{"num_hidden_layers": 14, "hidden_size": 128, "n_experts": 32, "experts_per_token": 1, "d_expert": 304, "d_shared_expert": 0, "hidden_act": "swiglu", "moe_layers": [1, 3, 5, 7, 9, 11, 13], "router_score": "sigmoid", "normalize_top_k": false, "routed_scale": 1.0, "balance_loss": 0.000816, "balance_bias": true, "init_std_router": 0.0226, "lr_router": 0.000889, "vocab_size": 8192, "norm": "rmsnorm", "norm_eps": 1e-06, "tie_word_embeddings": false, "optimizer": "adamw", "learning_rate": 0.00403, "beta1": 0.9, "beta2": 0.99, "max_grad_norm": 2.0, "batch_tokens": 131072, "max_seq_len": 512, "train_tokens": 639100000, "max_steps": 4876, "dataset": "wikipedia_en"}
Below are experts of layer 11 (counted from 0) of a mixture-of-experts language model. Rows are named router (the router's row for the expert), gate (a neuron's input weights, with its number), up (a neuron's input weights, with its number), down (a neuron's output weights, with its number) and show model dimensions 0-127. Each number is 200 + 30 x the weight over its row's rms, rounded and kept within 0 to 999.
Before each expert's rows: "comes after" lists some tokens at least twice as common just before its tokens as in all text; "comes before" lists some tokens at least twice as common just after its tokens as in all text. This comes from a sample of Wikipedia text that the model never trained on. Tokens count by the router's weight.

# expert 26
comes after: ".", ")", " =", "\"", ".\"", ")."
comes before: "\n", "-", "|", " ", " Episode", " Yes"
router,165,192,196,235,227,220,155,248,224,183,194,224,240,228,192,194,193,249,132,188,195,199,215,177,237,212,246,171,221,192,172,220,171,182,230,221,225,218,184,231,222,248,186,228,198,208,185,191,214,232,221,221,220,209,152,217,207,113,233,254,210,248,129,200,211,186,123,141,200,180,242,196,198,212,173,209,158,164,172,215,169,197,177,238,196,233,174,230,212,189,164,219,206,135,222,192,207,195,162,177,184,180,158,187,187,273,243,187,189,232,208,235,224,206,175,254,178,208,191,189,179,161,240,189,152,218,219,225
gate2,218,200,186,225,167,210,208,101,226,143,200,185,190,179,251,230,201,206,241,224,166,225,237,230,224,227,133,158,213,225,215,182,168,189,196,158,239,195,206,268,174,179,179,182,179,159,212,194,201,185,235,195,168,158,220,220,255,178,188,225,247,192,202,179,182,239,133,199,170,204,215,209,165,202,167,186,167,200,267,226,215,216,137,185,152,204,207,240,160,154,200,179,230,210,207,213,213,179,185,195,191,226,183,224,189,221,211,259,177,150,188,266,199,186,207,210,204,218,179,225,188,180,204,212,191,140,160,245
up2,193,169,82,194,169,203,210,178,171,213,192,184,201,193,191,240,160,239,168,203,200,130,191,271,269,186,251,167,196,207,167,234,208,237,205,216,187,193,188,174,193,175,192,205,216,180,242,223,165,194,220,168,183,152,160,225,141,218,159,174,213,209,176,192,226,232,162,187,185,188,191,210,238,218,221,236,220,180,231,172,228,197,160,196,204,168,192,210,158,155,172,213,243,239,209,172,235,173,234,220,215,208,167,178,187,243,225,203,193,185,155,193,183,211,230,249,222,167,165,176,188,166,208,150,252,212,208,248
down2,246,242,151,192,179,242,182,178,216,218,200,200,217,182,155,224,197,180,236,209,190,190,172,214,147,212,173,217,186,210,150,189,156,154,178,212,179,240,184,178,221,165,153,259,215,236,254,191,223,217,238,205,215,158,183,122,257,175,210,171,227,192,225,186,213,168,191,218,184,211,237,228,218,195,233,208,247,176,192,191,188,224,250,251,191,191,275,199,194,128,235,222,228,249,221,207,163,204,175,254,151,202,241,129,203,183,228,215,182,172,206,193,213,251,187,210,190,206,156,204,186,213,180,225,211,190,158,209
gate3,189,228,198,198,179,226,222,207,237,186,163,179,201,130,192,216,257,180,230,121,207,217,218,162,194,192,212,197,210,274,209,207,152,205,197,172,196,188,144,200,237,274,129,218,256,130,207,213,237,215,221,234,242,186,168,178,260,177,200,216,196,162,195,216,175,183,119,241,216,151,169,235,200,215,153,224,195,210,212,237,246,165,207,217,205,221,160,174,212,259,201,183,197,176,233,232,192,207,216,235,211,200,212,199,223,188,184,216,225,180,171,156,172,227,209,177,203,221,223,179,207,200,159,194,161,201,210,208
up3,213,197,215,208,160,225,222,173,199,217,172,177,187,228,183,268,234,178,203,154,149,193,215,145,203,201,178,214,197,188,245,241,176,223,173,209,226,157,199,192,204,225,155,200,231,256,295,197,203,175,196,227,247,245,216,192,253,149,243,199,181,254,200,231,243,200,179,201,201,175,202,176,199,198,139,197,159,211,189,235,161,200,177,189,232,191,146,193,204,193,191,262,206,189,177,229,170,268,242,231,182,169,199,187,230,240,156,250,216,242,182,198,158,186,214,245,189,217,189,161,167,182,209,181,161,175,196,223
down3,249,236,224,202,187,177,226,237,191,214,191,202,188,197,223,213,174,234,175,207,173,233,126,193,198,177,225,241,205,158,233,184,208,211,248,148,205,173,165,171,194,179,187,206,232,200,195,276,216,183,134,244,190,233,172,184,201,245,186,169,180,214,197,207,238,179,174,257,241,195,213,223,270,139,143,223,209,186,183,242,227,192,187,198,251,155,225,189,236,205,230,193,229,291,182,183,164,126,220,177,243,181,204,175,199,228,241,181,183,198,206,245,202,203,211,168,204,198,179,209,225,184,200,203,205,164,221,167

# expert 11
comes after: ",", ".", "s", " that", " However", " but"
comes before: " he", " the", " be", " was", " it", " is"
router,175,160,203,235,194,266,199,210,218,199,230,176,203,220,201,223,240,218,138,217,172,263,204,207,192,201,238,146,190,209,182,218,174,191,251,209,246,263,216,277,195,189,214,216,200,184,220,208,226,160,240,229,240,209,157,208,205,153,238,211,195,233,141,219,214,200,162,135,180,194,259,226,175,237,161,182,200,187,210,221,205,250,192,204,195,228,215,248,163,199,140,162,258,151,193,186,214,165,170,211,222,156,199,195,193,242,221,232,225,217,218,203,174,229,176,235,192,207,214,176,190,186,232,192,170,236,222,257
gate3,221,191,191,269,213,183,206,207,113,217,215,194,197,216,179,260,185,244,163,192,208,210,222,240,232,183,198,203,241,195,173,204,160,193,236,187,144,210,206,173,216,210,237,219,229,224,184,217,186,190,190,234,235,181,242,262,184,212,221,169,160,132,178,217,182,166,228,236,188,204,184,190,216,166,238,183,215,213,183,159,185,190,176,210,198,196,244,165,243,228,205,203,206,171,247,148,172,162,214,165,182,183,183,226,192,209,282,215,249,148,174,177,189,234,205,143,165,180,192,203,250,252,216,248,192,206,256,219
up3,214,221,245,182,217,163,167,199,234,156,189,239,188,220,187,237,136,184,191,203,246,157,257,218,192,259,264,240,231,173,204,244,228,215,208,178,217,199,185,239,177,170,199,197,228,257,177,201,198,199,233,182,201,191,229,166,153,211,267,248,164,251,224,202,143,220,214,145,250,166,152,230,173,215,183,192,176,271,234,223,224,210,199,215,216,226,159,211,159,223,211,185,189,202,160,193,242,187,229,240,263,234,224,173,209,160,172,172,200,201,212,227,230,190,189,189,200,240,182,234,194,204,194,181,209,187,169,203
down3,220,223,166,194,192,184,161,190,190,172,219,276,193,129,234,200,156,187,149,198,216,201,158,210,196,219,217,204,206,231,191,234,265,182,189,178,191,182,213,229,219,193,204,247,176,222,190,228,183,154,219,211,203,273,215,217,207,151,209,153,189,143,196,194,165,225,146,246,238,188,203,211,163,193,195,172,234,217,227,188,182,236,186,190,180,227,241,243,246,189,170,180,235,137,213,168,220,205,195,211,238,203,212,207,198,197,197,197,208,255,268,145,162,186,236,203,161,274,221,213,203,204,217,203,202,196,135,249
gate4,176,166,182,159,198,253,223,218,221,183,236,196,209,165,185,255,210,257,225,238,167,191,183,154,225,223,200,206,235,259,232,163,166,201,170,224,218,240,168,227,191,245,167,206,171,171,204,201,201,200,192,172,221,212,209,224,231,154,173,232,208,227,208,157,245,229,220,194,176,178,158,200,240,171,156,211,252,194,221,242,166,240,181,253,222,219,156,233,241,196,192,206,200,189,225,195,176,201,176,132,188,209,220,210,153,223,142,188,162,227,240,193,169,219,233,197,145,201,187,183,218,192,180,274,265,217,170,233
up4,210,221,174,186,190,237,218,204,220,217,201,199,186,205,220,194,230,219,194,249,232,244,185,231,236,234,210,188,270,232,238,199,196,142,282,234,183,182,208,225,195,249,131,185,175,196,203,198,183,199,165,224,225,217,201,196,231,210,151,250,191,208,201,221,234,220,198,200,210,185,146,204,240,227,180,277,240,137,202,231,157,222,196,209,153,203,175,226,204,176,195,197,241,199,271,250,254,224,202,158,151,193,239,227,179,179,162,174,226,227,192,206,165,167,162,179,191,190,197,218,155,190,209,224,251,171,235,200
down4,198,188,243,224,188,163,183,167,232,205,216,199,177,231,242,197,239,165,159,183,186,248,205,274,193,144,176,217,154,180,191,216,209,181,216,205,210,236,208,192,199,168,210,203,220,202,183,220,194,218,230,219,184,186,202,217,179,171,167,196,229,182,216,197,196,120,226,168,240,187,143,284,151,244,162,162,238,221,207,210,154,168,209,179,197,181,180,189,190,141,179,167,231,207,185,194,213,242,209,274,242,251,203,267,184,193,193,204,157,213,152,198,170,221,216,225,239,160,168,201,226,224,197,265,192,233,221,187

# expert 5
comes after: "|", " ", "1", " |", "9", "2"
comes before: "7", "1", "6", "8", "2", "5"
router,150,197,228,196,237,225,189,252,195,164,207,196,236,227,184,189,224,225,159,218,173,196,205,210,237,203,244,148,198,207,176,220,162,207,261,259,209,184,206,259,189,204,182,219,251,204,191,195,212,198,227,205,233,249,169,220,205,147,228,198,219,186,199,171,227,211,157,186,202,202,251,219,189,238,185,198,162,175,225,198,196,244,183,248,242,241,184,218,191,192,195,219,263,61,211,216,210,195,160,211,174,167,193,188,195,263,264,198,191,216,190,207,212,241,204,236,178,208,184,180,186,179,221,227,207,215,195,262
gate7,166,179,196,221,148,186,209,216,134,174,175,187,235,141,162,180,218,222,178,221,161,251,181,188,181,220,165,188,222,183,184,234,238,212,234,210,193,167,205,184,202,233,170,219,194,176,202,212,170,206,221,252,222,231,199,185,199,175,217,167,225,215,204,144,226,189,173,166,183,244,162,260,135,184,159,150,161,209,204,166,197,226,161,234,192,159,219,198,188,208,207,148,257,174,157,206,221,201,130,160,188,208,170,197,183,209,186,274,234,197,241,177,191,211,242,180,228,242,203,211,222,188,145,151,189,187,147,177
up7,232,229,143,163,181,224,199,203,237,190,225,265,159,194,208,185,136,241,159,198,218,252,217,178,207,164,251,187,269,189,211,205,216,213,207,212,179,241,194,175,130,206,225,220,200,171,240,188,222,237,212,169,191,189,214,128,228,220,182,206,193,187,195,168,222,206,204,204,253,194,213,174,194,245,210,222,169,210,143,183,223,153,239,191,181,217,177,163,217,198,211,206,209,235,211,164,251,197,153,218,206,186,194,188,187,156,216,217,170,240,266,172,190,236,202,194,153,165,243,251,180,218,236,260,227,211,157,224
down7,208,241,228,168,231,210,191,184,217,173,136,270,176,243,235,230,194,204,173,195,215,299,195,168,228,127,154,222,214,185,193,220,203,204,208,214,190,287,172,196,169,211,208,144,183,194,228,272,201,211,174,210,252,128,194,208,215,209,213,228,176,207,209,163,207,212,148,238,241,215,207,215,190,231,198,239,173,225,224,217,189,210,180,127,204,220,185,217,238,214,196,178,175,183,188,238,204,210,200,205,198,221,182,211,183,192,207,191,208,232,199,180,209,171,186,159,201,273,260,208,213,205,233,221,162,210,238,218
gate8,156,225,205,195,217,256,175,183,142,225,151,191,152,183,147,251,202,215,189,162,223,162,264,193,197,234,187,178,228,190,203,165,228,168,210,198,196,155,174,228,235,222,180,247,222,183,233,228,258,267,175,208,176,158,172,185,213,228,141,237,192,245,202,197,210,160,183,198,216,235,179,208,182,194,234,175,205,206,175,172,137,251,129,234,272,213,222,206,175,189,202,169,171,165,228,193,200,194,193,199,167,233,189,188,173,158,197,215,254,200,162,215,186,201,221,183,254,186,191,207,220,160,226,220,237,207,210,176
up8,174,212,153,243,216,204,171,235,186,225,188,176,168,222,266,173,219,192,203,202,191,174,236,185,157,189,210,184,253,174,200,201,254,224,196,181,197,223,223,177,216,116,144,200,212,199,189,186,199,240,164,205,249,209,167,251,164,180,262,196,237,178,208,179,217,199,233,211,177,199,237,171,203,123,193,222,208,209,192,218,220,186,181,234,211,252,159,105,162,199,205,159,191,227,239,215,218,217,211,198,243,215,236,224,202,212,219,222,217,180,215,232,165,205,210,234,173,161,204,158,172,165,235,229,235,216,262,240
down8,175,281,217,204,224,237,171,217,216,195,175,174,204,198,228,175,219,213,155,170,182,175,215,215,224,232,216,275,228,171,250,178,192,218,182,199,206,208,226,254,241,207,195,210,222,250,196,176,268,225,218,207,230,213,213,242,160,186,198,204,131,251,224,220,207,186,210,188,254,267,209,187,175,169,157,227,204,208,161,225,188,219,185,212,197,198,217,197,190,213,248,178,185,211,190,203,240,225,186,241,246,190,137,187,202,236,228,194,185,190,144,235,182,177,180,258,219,155,236,176,186,240,181,262,203,200,142,162

# expert 1
comes after: "0", "9", "2", "8", "6", "1"
comes before: "2", "1", "0", "4", "3", "5"
router,147,168,210,254,214,270,190,243,190,157,240,237,215,207,205,208,251,224,160,187,179,195,165,224,226,203,206,214,217,185,182,231,149,204,247,179,208,210,201,237,160,192,197,257,257,221,184,193,197,224,240,204,253,187,186,227,213,192,208,213,156,213,215,211,190,183,133,187,249,187,222,221,126,221,206,230,180,205,177,209,222,188,169,271,182,221,193,234,176,191,181,204,231,112,213,219,217,200,191,184,210,205,184,160,182,261,204,197,209,212,231,220,158,259,162,197,143,206,182,181,183,216,225,169,154,254,201,203
gate4,178,128,238,202,195,246,199,226,172,164,195,191,163,190,175,161,224,229,189,183,185,168,192,204,173,248,148,188,249,181,166,198,170,157,251,222,220,199,212,213,170,190,255,222,190,177,130,177,216,178,270,214,251,159,229,194,198,215,241,217,183,218,222,155,170,151,145,194,231,199,235,220,182,134,214,219,193,222,228,200,227,165,200,228,182,240,172,205,201,209,173,208,169,177,206,224,181,151,197,209,232,218,207,185,212,260,219,185,221,207,223,221,133,205,202,242,212,278,206,210,208,196,196,255,188,231,246,200
up4,147,121,210,164,229,171,154,249,153,198,215,202,182,161,145,160,219,211,206,228,179,136,203,224,157,200,197,218,203,188,205,188,196,197,222,219,201,212,211,211,156,182,208,170,260,227,191,179,206,187,257,162,249,171,174,257,247,225,192,206,229,188,215,196,174,175,163,198,243,233,217,233,185,224,247,207,186,221,241,228,242,195,175,232,180,234,173,180,163,232,166,195,162,186,167,197,187,145,183,207,185,214,229,181,194,282,179,173,220,221,202,251,132,220,198,197,157,206,222,232,227,196,156,215,207,202,239,200
down4,206,225,162,172,242,241,187,228,170,183,144,240,168,175,184,191,189,200,223,176,250,202,188,204,214,161,242,200,175,121,230,182,226,232,207,202,199,182,209,186,153,188,188,164,209,191,185,226,228,258,199,153,183,131,213,261,165,267,216,200,215,194,256,233,207,218,202,216,197,180,243,175,186,180,190,204,194,207,267,221,188,138,209,184,219,194,199,205,162,233,213,196,223,304,186,162,181,216,210,192,241,230,235,252,220,227,170,209,158,198,141,222,213,219,187,204,228,174,201,236,167,230,214,189,223,191,210,187
gate5,184,170,188,199,226,207,180,218,220,170,274,229,181,179,200,232,201,183,190,154,238,156,256,210,187,156,203,204,176,207,223,218,169,213,190,185,231,186,176,187,195,191,181,168,215,235,212,147,291,198,175,172,191,228,248,258,194,176,234,241,179,223,240,196,168,197,183,236,250,202,215,171,195,242,181,200,201,218,162,226,184,209,172,219,174,205,167,191,230,175,215,245,195,201,213,206,179,170,241,241,134,217,228,227,154,149,219,190,240,252,197,185,188,189,148,175,192,195,154,187,195,118,160,214,232,234,149,174
up5,158,245,188,209,175,206,217,230,240,212,209,261,223,173,243,199,164,213,165,217,145,186,169,199,125,253,231,185,166,229,172,189,196,184,168,201,238,210,204,151,162,202,180,201,219,140,169,230,221,243,231,188,163,178,261,189,181,159,219,216,232,231,214,184,185,219,144,223,170,228,200,245,232,198,209,218,266,184,183,187,222,213,230,184,191,174,196,213,210,147,159,243,224,196,221,179,169,162,212,215,228,202,203,205,252,202,232,194,164,163,220,197,127,208,258,181,184,235,212,215,240,215,223,158,146,184,200,206
down5,198,230,203,191,239,185,178,178,220,159,214,241,214,122,206,190,215,201,197,272,199,193,176,208,212,182,241,200,260,186,202,214,208,207,194,205,215,169,226,179,200,197,182,207,209,274,224,172,195,176,221,143,244,243,237,212,194,246,220,165,131,244,206,158,177,154,221,177,243,186,222,178,176,209,182,175,214,203,160,179,183,194,184,203,193,212,235,244,191,235,226,239,212,207,176,245,237,172,241,152,230,203,199,258,146,249,195,236,216,198,207,196,232,148,215,157,187,178,226,144,220,217,190,206,142,205,231,260

# expert 31
comes after: " the", " of", " and", " a", "ing", "al"
comes before: "s", ",", " and", ".", " of", "ing"
router,172,162,215,233,189,211,170,234,208,174,211,187,233,200,183,247,220,205,168,222,213,240,172,209,226,192,235,154,233,186,178,198,228,171,209,200,247,204,193,255,172,192,189,218,187,205,167,171,254,254,198,184,227,187,201,183,199,134,231,230,182,238,160,177,252,185,130,152,228,216,239,178,166,238,211,176,156,168,175,180,176,231,154,240,232,235,184,210,162,188,208,181,220,143,242,182,242,171,172,225,187,176,228,171,190,242,196,233,242,242,227,212,148,235,186,229,175,243,192,177,159,194,268,208,172,213,218,230
gate3,184,222,196,241,201,205,239,205,211,187,205,241,190,150,223,175,191,187,184,188,142,214,174,121,223,208,200,203,195,167,213,209,243,179,189,219,170,162,230,247,175,247,222,156,237,216,117,191,187,163,238,191,218,144,196,175,238,178,216,188,132,185,204,234,179,196,175,154,199,172,198,153,181,221,215,161,248,162,197,236,218,160,237,233,214,202,177,229,153,242,190,197,244,169,207,212,210,220,176,244,183,223,228,194,230,193,166,199,161,167,139,185,161,222,188,168,199,185,214,224,248,184,171,174,265,238,197,215
up3,194,201,184,169,196,178,115,170,158,173,202,229,207,149,215,192,194,183,203,204,190,194,194,171,151,174,232,201,198,228,214,194,178,148,230,205,224,222,166,229,233,205,228,232,199,259,235,237,221,223,228,214,194,160,206,208,200,234,221,177,254,190,203,191,152,290,206,249,197,240,237,226,147,211,146,221,217,233,212,201,241,158,210,183,222,123,145,155,165,186,131,156,174,209,179,194,246,198,211,190,178,164,218,173,192,198,213,216,178,162,219,198,214,195,201,204,232,202,204,176,188,221,236,153,136,180,201,197
down3,182,261,222,226,147,207,214,209,180,190,161,190,220,188,218,216,234,189,213,153,190,188,224,185,239,243,149,210,234,239,176,198,216,229,215,216,195,253,225,232,257,192,215,234,178,187,205,217,170,199,187,222,214,224,223,162,233,206,198,185,242,222,218,176,233,207,187,197,206,252,188,183,169,261,244,168,206,208,258,161,182,205,183,208,170,118,163,167,200,247,239,259,155,221,145,244,221,220,202,185,227,185,197,172,210,199,244,148,222,163,227,247,188,198,209,210,237,259,195,206,237,146,251,201,174,232,185,219
gate4,222,252,233,209,203,223,249,230,252,171,202,232,198,228,195,248,155,188,166,194,165,203,199,233,185,180,301,129,215,189,228,191,217,178,246,168,160,183,222,196,177,196,203,200,181,200,157,215,180,173,151,190,207,180,165,175,193,174,242,172,193,205,195,172,248,210,198,180,212,201,199,198,135,233,190,191,176,168,189,221,194,145,163,181,224,257,200,193,188,213,140,170,209,154,209,193,162,192,205,217,142,196,220,166,212,204,192,139,215,195,177,173,192,233,154,237,202,235,175,212,194,143,198,201,274,236,200,241
up4,233,254,186,138,233,202,248,247,203,180,166,153,210,213,180,208,210,218,167,259,175,184,188,226,150,186,245,157,183,192,176,176,174,222,238,126,174,230,246,197,193,155,160,228,188,165,208,220,191,171,241,209,188,201,159,210,140,197,249,245,163,170,226,248,238,178,197,238,176,162,220,199,251,191,134,241,178,178,181,202,165,169,177,215,161,218,215,204,180,198,224,169,226,184,232,231,229,236,205,200,202,221,231,196,212,204,185,173,260,156,147,186,185,171,251,210,228,207,184,202,223,232,207,215,198,219,194,209
down4,195,203,221,152,215,203,201,191,216,239,172,163,189,197,173,174,153,236,266,271,250,238,218,210,181,205,242,225,205,206,224,198,212,198,189,208,191,169,180,203,178,215,235,181,149,178,181,219,248,165,184,214,252,251,164,213,161,202,223,263,263,158,230,183,174,156,184,182,230,207,211,134,197,189,225,188,164,224,249,139,201,147,156,153,193,188,218,175,231,203,229,173,151,191,225,192,210,199,215,200,199,212,203,208,219,198,177,174,186,209,201,188,195,262,261,210,149,174,164,226,194,178,180,174,201,133,175,175

# expert 16
comes after: "\n", " Title", " Year", " Candidate", " Notes", " Position"
comes before: " ", "\n", "|", " •", " Total", " Country"
router,169,167,221,221,241,220,164,215,215,192,228,232,235,248,203,209,213,225,130,210,180,204,212,196,242,208,256,183,232,173,163,245,185,151,196,208,191,230,159,225,239,232,211,225,217,223,222,162,238,184,213,248,235,240,165,208,229,161,261,232,184,212,169,203,217,175,154,169,236,215,210,207,210,207,178,221,169,192,193,180,198,248,144,269,194,234,201,194,209,206,183,217,240,126,191,223,237,153,196,219,194,158,193,187,197,244,182,206,181,218,232,220,170,233,211,230,152,286,200,192,187,183,226,204,161,248,208,233
gate2,140,170,248,204,220,197,168,232,166,213,203,166,256,230,196,213,193,209,206,208,226,185,195,165,204,249,153,200,218,141,192,174,174,171,164,235,213,181,220,212,221,269,165,185,183,203,201,177,182,139,214,195,200,149,195,210,185,191,247,210,237,173,180,199,215,190,150,244,207,191,221,245,216,109,195,171,213,181,231,181,168,223,161,237,259,275,193,196,164,177,178,202,204,173,193,157,174,183,227,239,178,123,213,197,180,214,202,201,201,193,184,195,166,178,226,187,219,262,197,196,243,162,179,263,188,191,202,225
up2,173,230,166,178,248,177,236,168,185,216,166,206,231,184,185,233,153,150,226,228,182,186,170,233,212,232,196,169,197,207,205,190,206,140,190,182,216,195,224,176,191,228,190,166,192,142,194,189,236,210,238,169,162,174,189,194,201,194,223,194,263,151,147,229,228,136,210,184,214,219,193,223,236,179,173,224,232,197,139,229,187,150,236,241,239,226,189,220,230,156,180,239,234,205,164,195,228,181,234,191,289,161,222,204,173,149,208,189,242,239,233,193,226,171,200,196,195,194,174,251,227,263,153,209,207,173,201,185
down2,195,159,172,242,228,213,155,218,163,261,213,149,211,174,200,186,160,181,205,169,209,190,201,165,263,201,208,183,236,211,192,286,259,147,175,210,177,227,179,209,207,138,226,210,175,197,200,217,177,198,194,200,223,172,206,157,216,213,200,133,187,185,187,180,188,186,180,226,267,180,148,248,180,224,189,223,160,211,230,170,216,213,205,251,145,278,222,196,184,182,236,203,214,221,232,208,193,183,216,206,182,210,193,184,212,214,220,229,167,209,194,192,274,205,204,235,225,156,222,166,196,215,156,247,214,211,250,245
gate3,218,184,154,246,158,194,146,232,186,212,209,187,210,211,193,195,213,239,191,232,170,228,203,189,177,197,243,172,191,198,183,180,228,194,224,159,167,192,206,190,214,153,181,189,208,177,235,230,218,207,235,204,158,249,159,152,185,217,229,179,188,145,248,212,217,177,130,171,241,229,166,224,141,207,208,201,188,254,225,190,172,201,213,148,215,217,179,178,173,165,184,181,237,197,178,242,243,278,179,184,162,251,208,167,203,215,184,269,232,268,231,202,198,226,224,258,189,176,231,210,206,187,245,176,193,261,193,190
up3,150,195,153,179,168,187,176,134,172,211,180,173,193,241,227,218,128,180,170,221,245,233,212,211,186,239,229,184,168,226,170,214,222,198,253,238,176,192,216,186,195,190,183,180,245,226,199,209,209,155,188,221,170,270,224,165,182,206,229,239,228,152,148,198,140,181,201,189,239,204,165,249,191,152,227,236,173,242,232,179,212,190,141,232,209,201,196,175,175,247,210,145,240,162,190,206,176,237,213,179,175,190,154,210,223,194,200,173,234,142,238,241,180,234,202,196,192,203,197,186,179,211,170,205,194,221,180,137
down3,243,223,247,198,183,131,227,200,163,205,248,262,232,209,248,213,271,178,199,191,137,213,184,181,208,191,177,190,164,247,217,240,165,260,208,233,162,190,192,190,166,212,181,200,175,243,247,158,201,206,196,236,174,198,158,221,186,207,198,177,200,194,236,199,200,171,222,205,179,169,189,162,290,242,266,257,214,189,202,203,207,187,218,199,182,175,210,256,178,222,230,239,195,178,239,173,206,196,180,147,179,232,207,187,271,210,228,211,202,160,213,190,214,195,233,205,193,233,154,195,224,233,184,182,223,158,209,196

# expert 20
comes after: ".", "s", "ed", " part", " Dur", "ing"
comes before: " the", " ", " a", " his", " their", " this"
router,154,181,207,258,218,278,165,251,204,186,241,176,217,206,194,220,236,254,172,183,177,202,202,169,239,174,231,168,202,164,207,213,192,222,214,208,205,183,205,236,231,236,193,246,206,213,236,188,201,191,196,196,230,247,163,188,235,158,240,247,168,244,148,204,202,164,203,173,184,208,251,197,154,161,163,183,182,180,229,231,195,214,202,253,205,235,196,268,196,204,155,189,230,187,251,178,222,194,186,197,210,193,204,153,194,241,244,192,226,270,203,181,182,267,196,239,177,183,185,188,222,166,228,171,200,233,228,265
gate6,178,229,179,167,230,209,200,170,219,224,199,219,255,261,211,138,200,187,211,208,184,248,243,188,223,165,242,157,236,230,222,209,210,194,233,208,187,167,208,228,229,240,217,269,244,156,145,238,212,194,202,196,228,185,162,261,185,217,163,205,230,215,234,138,203,137,174,210,207,201,213,178,208,191,242,211,192,148,220,203,193,205,243,195,189,174,202,193,216,158,176,250,232,209,195,185,287,190,220,215,170,174,133,239,178,200,247,208,175,211,156,225,179,185,175,204,176,175,179,164,211,189,211,223,149,210,206,248
up6,216,193,168,188,215,208,253,226,189,195,199,264,237,228,245,265,195,191,214,185,185,210,169,214,258,192,205,174,238,167,250,187,202,221,194,164,195,171,182,201,219,224,203,287,272,165,181,186,230,200,199,220,248,235,143,218,227,187,193,210,258,227,202,222,222,224,185,207,225,230,201,224,207,200,205,160,211,185,180,207,223,175,244,149,170,200,203,209,224,160,209,183,200,224,187,185,218,241,234,222,166,143,185,164,203,231,212,186,164,183,191,215,231,210,146,221,191,146,170,156,185,204,255,151,126,180,155,230
down6,172,222,281,252,157,175,240,181,206,143,234,155,213,201,242,220,157,241,169,243,195,142,194,212,235,247,254,251,197,199,163,152,190,195,183,233,258,234,182,199,191,162,259,195,200,212,171,217,208,232,184,194,206,216,129,244,207,184,155,194,180,212,185,193,219,171,203,207,193,148,261,230,198,197,176,244,203,166,202,221,174,193,264,201,183,201,234,186,207,240,186,195,214,216,175,244,199,192,172,232,254,225,217,174,188,183,213,211,175,191,182,167,277,185,215,223,181,200,168,216,219,210,196,224,170,193,216,195
gate7,189,249,210,227,182,204,228,229,177,194,251,210,141,187,205,224,237,211,197,148,187,223,180,201,279,185,208,183,188,187,204,217,201,233,257,220,227,191,207,203,201,247,223,233,273,236,167,215,183,188,163,194,233,177,223,228,261,192,242,185,237,246,199,161,171,144,216,145,176,244,177,191,183,174,217,188,234,220,213,191,224,196,165,259,230,203,199,236,238,219,217,198,205,203,194,183,188,176,161,159,181,200,223,154,170,188,212,238,208,189,209,238,162,232,199,177,135,157,247,174,175,116,208,218,232,223,200,178
up7,139,218,291,132,164,160,192,191,227,155,208,245,178,167,191,175,118,202,192,242,194,191,232,217,144,181,190,190,209,192,199,185,164,152,240,194,202,168,186,185,160,166,223,192,211,187,193,203,163,199,194,172,161,217,227,153,186,249,170,214,166,204,201,187,121,206,216,216,201,250,201,249,235,195,178,257,156,196,197,201,167,194,191,207,193,221,195,210,200,180,205,202,229,163,161,202,185,171,220,176,185,227,201,254,205,195,151,144,216,222,203,240,249,219,249,172,176,225,164,236,192,241,175,220,210,188,206,183
down7,183,251,147,171,162,235,183,163,166,205,197,181,231,205,160,170,213,158,150,259,160,211,219,223,206,194,259,225,241,183,228,201,144,156,196,173,189,262,207,198,148,231,167,195,206,211,195,172,178,228,237,172,224,160,162,255,188,178,203,225,219,222,206,205,229,220,227,176,148,232,182,205,257,186,221,178,140,186,184,134,259,207,215,192,223,190,182,196,189,207,169,156,182,181,180,169,152,182,148,181,222,178,208,221,233,223,182,206,206,239,208,206,233,177,231,188,226,193,171,192,245,214,231,197,215,158,137,223